Below are experts of layer 5 (counted from 0) of a mixture-of-experts language model. Rows are named router (the router's row for the expert), gate (a neuron's input weights, with its number), up (a neuron's input weights, with its number), down (a neuron's output weights, with its number) and show model dimensions 0-127. Each number is 200 + 40 x the weight over its row's rms, rounded and kept within 0 to 999.
After each expert's rows: "gets" lists some tokens that make up at least twice as much of what it gets as of all text; "raises" lists some tokens whose logits its average output raises strongly, later layers aside. This comes from a sample of Wikipedia text that the model never trained on. Tokens count by the router's weight.

# expert 7
router,185,204,223,151,274,246,279,208,169,174,203,170,182,223,221,261,234,201,182,292,214,138,222,132,152,226,161,175,174,165,183,219,177,181,189,205,303,193,197,258,193,186,195,149,240,250,259,147,240,299,134,169,198,192,233,206,207,182,146,151,170,229,226,209,189,247,249,240,231,210,173,116,217,247,153,218,242,251,244,201,188,150,110,151,127,183,250,245,183,187,243,238,214,295,229,178,161,187,195,224,170,180,205,230,176,195,202,199,231,137,158,211,186,180,222,280,243,170,193,129,228,234,199,196,233,177,156,155
gate0,281,254,210,180,216,218,215,209,175,229,166,218,207,230,229,176,150,112,209,203,222,234,204,185,237,209,266,217,227,155,111,168,167,215,182,122,271,202,256,232,229,164,180,258,117,206,204,169,287,289,233,185,250,148,196,136,230,197,160,247,176,187,238,258,230,120,201,195,236,120,188,110,225,208,269,172,150,228,202,163,261,233,160,221,228,216,227,227,180,168,157,207,169,197,154,204,267,237,189,125,131,163,188,203,208,155,183,187,254,195,141,223,159,177,221,212,197,206,178,183,201,225,262,194,177,201,160,260
up0,204,122,181,164,185,232,233,167,129,194,242,201,204,160,177,199,233,211,165,215,123,230,206,182,240,190,185,172,236,280,262,193,220,144,262,184,225,214,130,196,170,202,186,251,193,218,251,261,172,155,232,220,220,217,189,191,171,241,176,183,201,122,51,272,165,275,196,215,254,220,155,280,271,207,152,197,164,231,176,211,193,187,148,176,151,224,215,251,302,217,261,159,240,194,185,205,245,213,254,143,189,177,186,209,219,208,192,137,162,178,237,199,231,244,185,238,221,175,171,172,204,214,165,125,171,179,267,164
down0,239,174,132,216,269,240,234,141,204,184,153,116,124,199,197,176,183,193,215,149,241,247,219,109,193,153,161,172,170,192,184,164,209,178,215,225,178,224,170,194,194,216,258,176,139,188,213,221,192,191,252,156,270,230,178,268,227,229,256,203,177,197,170,187,155,213,118,150,260,146,263,287,171,205,215,204,141,233,117,196,174,245,176,156,191,180,233,170,221,198,247,211,171,235,170,229,204,253,224,134,205,186,120,188,214,263,202,106,180,252,231,194,253,152,182,238,234,201,182,150,193,275,197,137,177,196,136,221
gets: "S", "C", "D", "B", "L", "N"
raises: " Guide", "の", "Gls", " Singles"

# expert 23
router,232,213,202,187,251,199,198,249,184,182,170,239,163,250,240,262,229,169,179,224,172,164,222,222,132,213,160,124,221,196,142,243,265,84,163,198,270,250,197,253,212,211,162,138,215,231,213,161,216,221,199,173,261,128,230,250,146,200,157,182,139,235,241,215,249,206,204,177,223,204,205,131,224,196,177,171,229,246,206,223,157,142,148,146,215,276,243,278,167,171,168,181,197,272,186,201,204,224,142,217,239,178,288,193,194,214,160,208,176,181,155,239,282,159,205,225,254,250,146,108,232,219,172,224,217,179,182,244
gate0,271,251,211,211,154,200,249,174,160,152,156,248,202,266,126,157,185,229,239,181,183,237,218,181,187,217,158,238,201,200,212,203,222,230,271,225,223,196,197,235,137,235,239,238,175,222,155,193,192,160,218,197,300,166,259,219,181,263,149,145,141,173,182,259,162,187,205,211,271,161,201,120,234,150,172,192,183,247,237,259,183,209,115,117,253,233,256,221,177,186,174,229,217,146,190,174,199,228,188,173,196,156,219,224,144,295,252,174,193,261,169,162,208,211,111,222,219,169,177,211,148,261,214,153,137,204,157,245
up0,160,167,212,242,160,195,108,211,175,186,230,214,147,178,188,153,211,239,240,273,195,222,150,184,227,244,258,239,244,233,195,267,237,224,311,240,157,142,169,126,177,238,246,184,164,239,239,241,166,176,218,262,215,188,192,186,169,198,153,200,186,205,162,179,238,248,225,227,224,214,194,217,235,225,137,204,152,282,88,213,264,220,221,172,150,226,271,244,190,179,185,104,205,198,182,198,218,186,236,160,191,210,118,151,233,183,212,181,226,187,196,189,230,129,202,231,218,183,224,142,224,243,244,189,230,180,99,145
down0,234,151,188,239,161,228,128,250,172,220,229,166,166,175,215,163,147,178,94,235,224,151,177,202,152,189,229,202,234,226,158,188,243,153,161,239,203,122,129,215,197,202,184,196,256,194,173,242,254,122,151,199,248,206,190,197,163,180,220,244,121,205,205,237,259,192,208,92,292,186,228,221,147,193,183,220,138,221,185,214,193,220,214,194,103,214,236,186,190,187,154,246,158,218,194,196,272,129,231,242,152,241,258,175,183,223,204,216,166,196,202,202,158,108,165,216,250,208,229,261,190,193,186,134,158,193,145,256
gets: "S", "H", "M", "F", "D", "P"
raises: "ver", "xi", "ff", "mp", "pp", "mber"

# expert 33
router,237,230,178,214,269,198,213,138,214,230,237,153,190,197,204,221,217,191,191,223,201,154,202,166,174,141,234,249,263,196,118,206,268,223,171,225,263,210,186,212,240,159,224,198,182,311,251,188,239,254,196,140,230,161,237,225,177,220,177,178,179,240,229,219,264,215,152,212,249,241,169,151,231,212,220,209,181,318,261,216,188,152,140,170,255,180,179,151,176,240,282,204,224,274,239,174,253,194,149,169,174,214,235,259,205,163,259,242,220,231,159,173,238,143,131,249,221,194,197,154,262,268,129,245,201,199,213,217
gate0,305,193,246,223,174,238,226,86,244,210,199,216,170,198,140,169,150,214,207,177,221,259,262,209,172,172,160,213,251,231,210,195,225,228,271,179,216,178,182,190,181,145,165,309,186,266,247,230,234,180,136,227,260,188,148,184,125,200,198,171,206,172,228,264,202,172,86,168,208,192,204,101,202,202,178,177,166,158,308,141,189,251,127,189,215,224,193,249,250,190,249,164,159,252,228,193,226,171,207,128,188,203,209,216,178,288,198,212,193,161,173,217,172,186,224,235,166,216,203,181,211,206,198,182,228,232,195,225
up0,235,203,240,126,180,226,204,278,102,227,223,243,90,215,187,270,201,239,194,170,248,196,206,170,304,214,221,171,148,242,191,217,192,194,202,314,148,213,167,193,117,260,283,146,176,188,163,216,161,166,271,284,237,158,228,165,224,167,205,175,126,244,119,234,208,213,255,186,179,229,243,228,207,250,185,220,212,204,169,183,232,180,230,187,247,218,240,199,208,197,174,242,210,215,216,202,223,169,224,195,178,142,137,201,253,175,190,174,208,177,233,173,231,167,137,160,174,122,234,170,216,201,197,167,194,170,189,150
down0,317,180,170,149,253,233,224,219,235,243,128,174,166,224,193,203,173,197,205,245,187,253,216,214,198,137,177,219,207,205,170,217,178,247,141,208,180,204,269,199,159,201,165,177,273,230,199,228,235,182,111,266,190,226,241,253,145,221,233,184,153,163,235,168,174,119,167,170,272,222,193,151,250,184,227,183,218,126,150,233,234,185,265,185,173,200,244,262,213,203,260,133,261,150,165,118,216,217,176,132,179,202,211,242,184,176,242,184,216,198,197,135,130,165,219,162,225,157,142,195,160,193,263,147,254,162,175,212
gets: "a", "i", "k", "u", "z", "o"
raises: "ving", "urch", "ping", "ub"

# expert 0
router,266,282,190,207,222,222,233,246,211,264,172,270,196,257,228,215,258,211,187,241,207,216,207,199,151,177,173,194,226,254,241,196,182,122,170,246,237,164,233,196,189,155,182,170,217,237,209,206,294,243,155,226,236,146,231,191,147,225,227,103,210,214,220,230,190,225,139,166,220,216,260,244,249,252,139,200,216,214,247,251,201,185,204,166,110,237,189,231,193,211,233,194,265,252,146,102,220,237,144,143,194,225,190,208,210,215,264,151,180,120,187,257,220,237,161,211,243,213,150,180,285,227,161,201,193,132,157,200
gate2,120,199,253,241,208,136,214,209,224,285,201,253,231,162,150,232,210,179,179,225,215,228,199,205,182,203,179,210,199,198,142,232,180,145,161,271,221,134,221,222,192,227,172,226,184,175,162,209,205,118,200,188,255,228,130,277,203,189,220,168,216,161,202,224,189,205,206,304,227,282,210,183,141,182,151,155,234,200,237,216,221,142,195,234,193,206,241,139,224,174,194,150,178,191,164,205,183,136,255,135,197,186,170,172,201,179,183,249,169,263,185,238,265,197,183,260,322,232,185,177,286,146,189,112,244,134,181,216
up2,177,185,191,152,219,145,260,199,217,191,211,239,229,153,113,160,209,181,218,184,175,204,259,107,183,209,134,185,225,207,157,209,218,238,220,181,175,230,201,147,205,241,220,246,170,212,234,200,211,253,204,217,178,248,250,136,216,216,189,143,260,196,231,133,171,211,176,196,213,163,243,172,277,204,267,210,132,162,220,185,208,223,152,232,177,182,76,282,186,224,151,196,241,237,291,140,181,141,163,270,174,140,199,234,247,159,240,228,236,180,166,156,142,207,171,240,184,166,250,207,168,188,175,211,227,270,273,251
down2,221,170,229,206,216,174,169,172,179,209,243,267,187,208,230,185,167,191,123,182,225,119,210,131,207,184,182,255,134,210,229,122,135,132,211,196,181,199,190,248,159,192,235,219,169,171,198,172,258,166,181,185,199,185,188,169,225,102,225,149,169,223,331,227,156,119,244,208,198,217,182,252,232,152,198,213,182,112,144,227,228,220,191,189,185,184,265,181,157,212,227,174,128,210,194,224,247,287,95,193,160,239,219,194,170,243,174,194,280,246,254,236,263,178,205,197,220,183,160,184,251,194,241,230,243,208,172,198
gets: "s", "es", "ing", "ers", "ation", "ies"
raises: ",", ".", " in", " of", " (", " is"

# expert 47
router,243,238,240,139,193,202,259,167,241,194,169,220,155,226,143,237,220,229,208,205,209,214,185,172,154,244,171,218,179,226,182,248,213,140,147,230,209,192,224,233,189,178,171,103,182,204,173,137,267,188,197,206,196,156,167,217,127,251,157,110,201,234,225,237,183,158,139,208,198,259,253,169,225,193,151,261,207,315,281,239,216,171,144,180,192,209,239,132,197,194,274,138,173,222,204,129,262,242,124,172,178,221,217,214,180,231,244,163,138,207,143,200,202,224,213,196,259,191,141,155,294,226,178,231,220,194,175,177
gate0,312,222,233,125,167,224,227,198,183,253,290,237,230,222,168,151,229,241,172,250,230,216,267,149,121,287,153,297,147,199,186,205,226,123,250,216,216,159,157,202,171,195,237,179,206,227,203,172,241,166,201,227,220,178,204,243,179,218,205,128,175,202,225,223,182,153,218,246,235,202,239,157,212,159,183,170,171,209,209,210,256,162,204,151,233,325,219,211,206,132,165,198,185,223,157,109,190,210,158,198,169,189,191,156,213,233,261,182,215,263,206,215,226,189,164,202,191,139,213,143,206,207,230,196,169,147,134,143
up0,198,223,210,202,238,121,242,152,166,170,212,238,225,158,143,201,203,184,197,159,207,181,262,159,210,213,193,155,285,216,161,194,268,243,182,241,122,241,102,210,231,137,236,134,233,150,203,234,155,238,193,155,211,247,138,227,173,222,159,236,234,167,171,266,195,225,179,274,196,201,262,182,187,254,155,210,107,215,150,189,173,148,184,215,215,224,207,183,239,147,193,193,208,260,165,147,202,185,225,204,187,230,153,167,222,215,162,160,218,189,267,136,261,140,184,171,289,229,198,192,274,250,210,245,264,260,223,216
down0,220,126,169,232,172,218,229,208,163,197,222,206,127,191,211,238,174,198,247,198,208,256,175,181,192,235,271,278,246,181,233,257,222,218,168,151,268,211,214,260,149,264,281,244,234,191,172,142,181,251,136,227,225,193,172,182,255,131,187,193,126,206,242,245,209,195,252,160,258,144,189,184,208,183,211,180,246,189,239,224,196,231,151,166,210,184,203,166,195,208,206,237,180,204,192,233,224,195,233,146,157,225,247,213,142,230,218,168,273,240,243,159,200,210,221,226,101,206,173,150,125,249,294,239,176,310,145,195
gets: "s", " it", " as", "ers", " him", "es"
raises: " to", ",", " was", " in", " is", " from"

# expert 75
router,233,188,201,183,250,235,213,211,209,215,180,193,189,199,201,198,242,176,219,214,191,142,223,163,153,269,179,152,246,184,178,244,173,158,182,227,292,201,201,240,178,202,184,159,232,236,219,154,167,276,134,193,242,146,199,203,198,187,182,140,200,220,258,242,187,215,183,212,229,190,120,114,174,260,136,179,249,313,240,179,189,170,153,152,171,215,279,230,205,254,271,214,190,312,203,195,218,164,162,226,192,220,206,246,181,162,199,259,206,122,229,195,224,202,176,255,308,207,151,147,216,223,118,253,222,178,156,202
gate0,213,155,209,214,176,281,183,157,249,240,254,247,161,292,191,213,233,221,245,211,243,179,250,179,279,202,231,237,202,210,173,217,201,140,190,261,250,121,225,123,171,161,212,194,193,165,193,181,154,173,170,223,287,130,213,148,137,221,195,190,162,208,205,281,168,235,172,222,157,74,204,170,245,170,270,243,259,234,186,250,194,285,165,236,189,261,227,226,243,179,203,205,162,206,231,170,197,172,218,158,185,175,222,153,165,233,180,180,222,210,180,247,151,165,134,217,217,160,138,221,196,204,234,195,175,185,146,138
up0,205,207,204,180,241,240,194,202,145,182,186,257,223,149,231,189,133,188,242,183,209,201,203,234,162,183,206,245,224,256,197,144,192,214,258,158,265,211,162,233,181,158,125,170,164,205,179,299,241,138,180,224,263,163,219,203,167,192,170,129,158,222,105,278,172,272,245,288,206,197,222,155,241,234,261,184,170,219,165,265,207,268,199,203,183,163,210,218,184,218,264,189,197,171,143,207,288,221,185,148,101,130,151,175,216,187,186,225,210,194,229,125,242,164,230,207,184,154,191,185,169,220,202,246,275,161,184,230
down0,241,131,194,191,212,171,163,149,242,218,179,158,199,236,138,179,157,150,169,251,243,205,200,189,139,260,227,197,195,281,159,196,256,200,197,170,167,203,191,256,221,259,225,191,247,175,150,234,151,284,171,264,250,200,244,260,152,164,193,243,145,206,214,184,258,136,187,130,198,168,274,211,185,242,237,128,207,188,163,233,168,229,260,217,161,172,242,110,253,171,225,196,212,234,192,211,237,214,267,219,186,197,135,211,170,245,250,177,159,238,202,156,194,217,149,272,242,131,174,162,211,289,256,175,222,197,224,175
gets: " A", " C", " W", " L", " I", " B"
raises: "ür", "II", "I", "ü", "UP", "MP"